Experts of a small language model.
Size: width 192, 43.1M parameters.
Experts: 128 experts in each of 12 layers, 32 GeGLU neurons an expert, 8 picks a token, a shared expert of 64 neurons.
Below are experts of layer 8 (counted from 0) of a mixture-of-experts language model. Rows are named router (the router's row for the expert), gate (a neuron's input weights, with its number), up (a neuron's input weights, with its number) and show model dimensions 0-191. Each number is 500 + 25 x the weight over its row's rms, rounded and kept within 0 to 999. Numbers have three digits each.
After each expert's rows: "gets" lists some tokens that make up at least twice as much of what it gets as of all text. This comes from a sample of Wikipedia text that the model never trained on. Tokens count by the router's weight.

# expert 35
router:478468489465462491500521508500449493499489528523469487518474478514520466509487567510471527474485472552543501446483547487510468508520497529488461485496496474521514507482537446505509542491483498490504506516506488460510532487504486467487511480469500492479499503489484491557489481517474465535522513508487533477499467530548484486505505473513521468490533489525533479466491519504520535439461530478486480474461488482522533484513507438549506485511509502496474525516526509459523515479482510510468539493517500447484537492500477495507489542472504514465535479539530477513453524512502472515
gate0:471490530477480471461517512496500483473500491530515516467516462467511461489549501475493489493444499485537484485510510471536490467475490506541487523516441501472473505458533504484533503482477482531489486498516481526490545526496513508504516494495494479501506526483492479514531473504491498518482524502502522434473523497499551465453491508515500499529463468486517492481519503525569494479475530512498475477472470500507496482448486490587502570513508523544487491525528482483520513450523487495509499521467506532498523492490477533516518536535459521491478499503531450514483531501491472522
up0:461500526516496516455491504442480429464469497529515457510490516509446474507541492456546519515465478484529509486499504494507509455456506484500502506493466502535511534541472485547507512511528518493500519502485487492500534518513466490526535467512415500530517486519507513481470486549506510484487549514446481486505451490495492500497521503523530509528463465485492477513515478520544470479496534491522515473489493510514524469447507524531489485489474544501482505478516465523496509506468524494545490482484503523459514521501490466530515528524480504517524492526498490489526551535503506490
gate1:511487495516529511483502509488498472524533477466548487518502506506549506497475451488474503498516496504499484530508438509513541559471483462474524493534461514466511508489512515519506473497508501498522529488473508488541495481500530543500465527532489474487509459500525485478552525436516495487508520538544526508531526500455492498468447498476470469498476491491473534491511510473482502568524535511513496505534524536495500488498519543496502507490516493515569469507482508514486461539519509473495502488528495529527492519473542555509478441551487487501509516496516474524473461494499518491
up1:494485514472471489497524465473507486487473507525470521477484489490488536461519490571520501464529490511561488522504466510481471526497505521425510506458476480498490474469519502527536519502522535512502491493490479538498505505549528496467518476527493492482492495453449519524469498470464498516497440515504533517497489504505490491520534517571511507555496556485518491506482522517529446508505479512471493528520499510496490534488518491464510510492510492560458506507517507443467517487495462498519502526478539553539474500497480481495509466460507542493499534502488535488493498514490510487
gets: " 0", " ", " 1", " 2", " 3", " 4"

# expert 64
router:522541549496513511536487483490514501497479500486469549488503494531475482514502517500491504482495515519479542523490480580503526492495523514461449497506509475486524515499472511482473473529493477468494530469481515457463503495472511542550515488488503451527495512461477510490469469505470520518553476547462499497515495478556496471504470507563460517477492504525462507499517472496492491490465486446522495512488511512454481464461493477518495513471459512509550476517464493497446453532542471510489512513474466513520533526500466468484500511516463505503515495531512516478499521513517495495
gate0:551532485484473480491481475519529487508518540480489461509485517495503486490485462498522500488475526492500512550505517511483488518472487509492503479523544510456498484457485513500490561464503524489474477511533501530469482433458531503509526468489458487494522497516503527496476546482516514499499472473527519517484507500510516496531481481488508491479489488560515469509510518510545556506525462519495486482533540510506488459525517479515506509508487468508518524497456521504467472517565502507521524493512514458509517470523513492487514501479502507548593502481553505551525507521534547522
up0:539508490498463539510426532475474488492496514529515514480481448539488489492471488508503499502480481509465501511504487490482531540518498537516543494502476527523513495524457517497548510464489480491500489462481493510483490506521505515509529487509513462525468532523553504478527531525522501500502482507484485484483533512503520528468562463494474478459515524515522475497468467505517509509467480507527513515461508462495495476474477543511470430474474516479549512480441525504504515519516503502510467476418540508520451487491501486502477465552487489482518488490509518513459493489482476470
gate1:526475494504499499520471512504496537500521494502482520488556507484547489506503530499484490515552514488465510526452508515462552508508465482518461469510518509496532552527487505508524475452479518528524496465532511502502534506486512510523531434528517504538506499479517499486501544500532516502506462512511519507513487508496485518517464530489475529535516478535497471526532447493475528476506487527494526513558463530509515471484555487476486510481459473475483508519507489541460473527515513465482525441519459513450472493520522481451447488545503526500507480476489494510522516530514491502
up1:470523502479494511497544495522489463489502482480541516536453480518483540482491471495530474491481488543540470490523468482523454492470516501481547541470498485497491470482559454512472533542512481469474500540481489495510506484495472486470462532450496474467522482508487506557489468500449486479509479472502520510489488490483497513478512494516488427458508525503472515485467531514513491527503503502493503482482509500514481521498465494488495493537539517533488537477520482506525523466468506512515493543485560499541518521506500521539530503447489450530481490525485516474483494519486546475
gets: " on", "ing", " of", " for", " after", " with"

# expert 112
router:531532547522489504492468480496565506519490492461475446524471479504464396480516499509477505487488524533496504552501494493495519513496489530497531527509565473506512485498530513493505509442516506506519511504521528475489477487534477524559534496500561546511473511511508536472520526523532495516493492519491535514515538482482519479492509485525466526485510470509487479490487513502481463499486501504537501525474416498475506490531534505508471501485488515486506518497502480481476508484533533550501503519493477490502516523471526548528516535510510503523520485512516536546482508516533498509
gate0:510509473540449480518506500464556483466528501513502519496511509492462524499466488490498480511483531521501519523496499481512513477453493499500558485518509496495464549513475472565484527521503550546512470541492479517489503478478484484540534510480476492542468455482493519523494468487489512514494496480487499510523486491515496496473528469518478491463515473488507558511505506510500517508472495480503539499512475439455488494515500515536472477522505498507462485508520526475516512499522530476523450484462509488551446505478534489460522508480514460515434505509529528487537533498484436510
up0:503476469482457505483501449480476527535461531512509516500487509466528526507529479477543524519520478496484468500531515482490464501464478461533505527488492490536491489535521525508512556476471532527545459521522521508489475453487514486485527483503522509498467457497506503450464523526479504514449521477504487495500500495475552477522448550501508509493532543534482462469520475494484489513503467544476507528498511463501459523506491500553494485526480514490475535501499458540508478480503498487506536546511495471477498457530507485499478536509541511466517535527517476514477483517479473475
gate1:465514512502477472515544447520495500511465523483493464486455532482521526505464497494489507485497529511489474500507471551462501487522509467509536467516506530515476515487502488454485479476517471484496483550473499486470501534450511490507466520473482506494524509531537542480515520512509507496495499469484510473512488528499534480504544531509480499481523465486511515536517534513520483548541496497511502468466517500475495495492538487420472509465500478510470453497494521472455558494522500513501518496493557509507448487502555474480501504432527481493522477458526482519515464485482478500
up1:536459481486469474472496508488518505535482447476453521472531530501491504532523535515512528483526469492470501484515515477510489504468509491496478525497500503489546554537478485508478518505463499490500523479538487530526547487542531525485528460526512493534491524512491490518459495481513532501504494471482483490539491456513534500520487470476547475488552492502484521462500446484478477478529498453467470521559500511575467476493488520527481495501495536507513512509528452518512473510484478477522497449506480495479537494507461479478493477519484470513475504504498533492446491484462508474
gets: " in", "-", "|", " In", "In", "="

# expert 76
router:476499524492480490518524486503480497451497487457519500522448488496471496481526487530463488485533492513500477455504521489515476491452523510509468501447479524518510472506472536487492500535499477462500510522516526466476531524497480536468535503470513480511508525524528505492512484494525494499515494420515483467466500520489496489472499530478457534509482479451490431480482506503509527470500500474507505535500474514465498552561463533513537497522473524489498448483457472501513523462549492490514506522509521524510465472539522494511514474508531487458482490483488439521503497513494465464
gate0:513485542512476544470471489491501467511491507501507452518532537551457500469496516506532456515460537472470477523449548526487502510493524508504502499493469527502532490517535502493455509491466560494505513500491510498519521498490484523492522432511499442481506529536505514493545535490492503492522513545504555537487499469460461515479526522456505521506534547484490469479474488521483488469497525472483500501505524511541526521503500500483533521546519512485514506485506511475512480471462499436472513477481527500480466480500513478485539440522499509498551492516494485484500495499509505472
up0:521499516503473522511466484488465466541476521518521474512543536539496495497467503492511500505464503451488469541488568512517503499462511473522508527482474478518555511497529474512463481490490507507521514481516494518490470489476500513480502431475513482499505539511492533488508537516495456507524514546536523525515515487497515536452516499468494492496539511461462429494440513508462521489499538494503500503502502476508520523506497480503537482548529519480527505541499463503510475458460501445493490490461480456488468499491527524500511439529502512521529477531481460495502492504517505492
gate1:507507511502492487510464494484470505507492548476479514535491483507524505464470505525500506400532464474451522481564520517453549515486489507521489503521475492504468513496420489470497546505503470500471497510493524503509519474506511496491473495496463544496522494511506479447477579477502486496520491495500531489472554513466531483500527472494555488485501505481468510540480466480482485488544468491531500486478534502505445479480492507503495509515474530475484512497466473472513513503528499515541489508481502514503502472519546455512496483529486445513481500500501508516502511484516526479
up1:470493467413486532471496518487541477500511507517554485486500512491482509519526513490505468556510512521497465533509446471485481478564494460496509492486515477500535458543572523502519524459490516493530523519494480489513496488447497496501495521477511454508510442538503525511544504489506511528477529503486465537525465518497557499512472513508510518520500501522542510490489490494525499564468512491494490469519475536514520515503520485523508489461468459511495512481569518540504513485451499495510500503513524495478505495482499529467487520499524499530509500513457499509522527522511496496
gets: " |", " The", " the", "==", "-", "The"

# expert 126
router:552467485475507473473493546502491488522425494510517503463502486491487460467477518501515525461504498486497453461506526496488515518489483520516462547495523506527503535489481480524456475500490455483512502464516511483525530465444466477501501479478502492521492510494552445542492493502490479478496507515525484511523509521489462504453536497532516482493528517520503487492468531510497526492489510515524509480484507505533508455531530485502525513503471473489507502493540524519501521499457516487487526477492469459462566489526490493489552590474524514487535505516538482527521494465485487498
gate0:529521472532461519496478505511497472431492493479491529475502495499526480517489491481510487469476529487475495500530505506492551523503510539490492489502506530506554561503490514485488510528512502506493570506544490509472515528468538493498477497485517482506507490489502490501469496446518535436544532512500478522470495456481491500528485502484476541493506465502483507511478506511541517549475484445534501478516491514522541516531522538459512456443457547501482532490474526498531493501491470490489475535480483520498521464518511524483480464509490461482468506493500499470476527480514539449
up0:531495491546510481507501500539490465482523498472473502457463462535553505505542513476509479491428496475462507512509533524519489546535497502450519523556509487483507527531506466482478544455518476518465526507530492515481493493531518480486493503488509520469530529502476525496484522509480522426513518504533485515494520495540556555507484466521497515467499502514474486477516503485486504492502473475540480463510526495516524508496546472467524486506498508521506552485524555524523494482459499478518468480480478495540476553508527526487483502500506472513477474464497483476479513482515488487
gate1:501483480473507495442462490481507516534531469477522519495535487456465513469519499495503466471538509504505494481526501519508502489535512483504498504485493510512488492490498508484520467538529484554498519486523539469492490490493495510486520468507515498490454489522472485497500511500515574495460500495505505509528466489471501484531499519551507467496507563502503520534534500468480474506533462545464483535520548442493538508523548481481514527505499533513487516486513532516483467485465466541518473478498513515448513442493471515495479504502484520514544478483525507518517470518565567513
up1:502476501456506518482474491506505502516511506508486531483507487451499487452517505490490493468528509543493491491495477497526484503517497487500476505470511503512519478491503499489512463517505479558516527460528523477506468468477498496466513453542512496502469486526512496534500499480507548517479515498473509516505465493476495479537527530553513474487516543545507513524536491472490447545492475521512480530521522434524549479498558490498515529507486528515480502476506556499488492514490473522527530509519550496461525443473470497512495534471516535525516497481542539526505472572546529511
gets: " 1", " 2", " 3", " 6", " 5", "6"

# expert 73
router:514534509534521487480458504472500498502495492490471511519513545542490494462509491521508513481481490448515488487464524472491504501494490490494495535509500480476433497519483552516542527480504486445549490471519527511521462514469453520453526551515514503506482497488496533492494560518511495506476482528439540517503532522487490527515499475478517530510471497487561525508455469503513478505509489486535481515494501502488513494478494556484487506529522474507509474449543490532495520516487542521502519508512508536470511490488489476468523542492490492529463491549489561521456485522476532509
gate0:511498462499468505532500457538479486507473470511534504512504463424471500472510549500502500505484541532512470503488511517501509499487511522520526519535468539551498492484500517487462479493486487504427490515516466488501528492528510508504512514489482473513534533523513475475524468452515437494519476485481499493496507458493496483471503462489500478514492477503478491467505486526470526493476540505488559493506524527501516521521541521535504471466511491531520528518501493525453477489493464502497485500505462515468508545521459522496470432480505460461522439510511484500498525495537546514
up0:515500541494476502540475499539508530528470503514483505502488493481487517511478500477461476503494529556462470511521494438500480462519511528492500477492510471499525517522515526542510493493446530544487490485535489487480492475505532478533540480494508504499496512500498485478534508498534520489473532585462532522496489454497529498485476543534519482523493485500510517533520523499434478543510541486525504520469503515474522508540487514485511483496404497448505571492472514564495478485499492497484518511519491540492502511523501499506489484525519499546517513500501522483487491511497507494
gate1:470464521506525511485475527469474515540492510535503481533440505523566498500515519519537483515498484445471495498510495505523499539507506519450460494488507498524502490526510484497503521502508480471509465496535475513541483517481500502496506520491502488490504437469474495485461543524464496485506541511471533490511474507460514512506469496495495516497505539549509518525509538504491455498492455472485496441511484494482498501453484481493490495535520489508483532501570517466445460461493523500498464478476524540468478478496488552552515483519499490540500497510510500544486450538501474487
up1:514522514516483506516498523494517492479493513436486506492538457514436499484476517487467532477488510538540572483490471466488529483511489482509539475490504475490489478441490515523490509523502484506473530492470528500518545469520483464504465479519510503509508515527525489543527484482520510560493484527532499537494508534518457481490519484523529476511474486449499487488539485524490508522487527450522512583490539518503492523501494488463513514497476481478526501482469481498529551528517479515526535527529504507501538532500504478459521519537492478505491534482492474495489531507519486560
gets: "|", ",", " in", " of", " from", " at"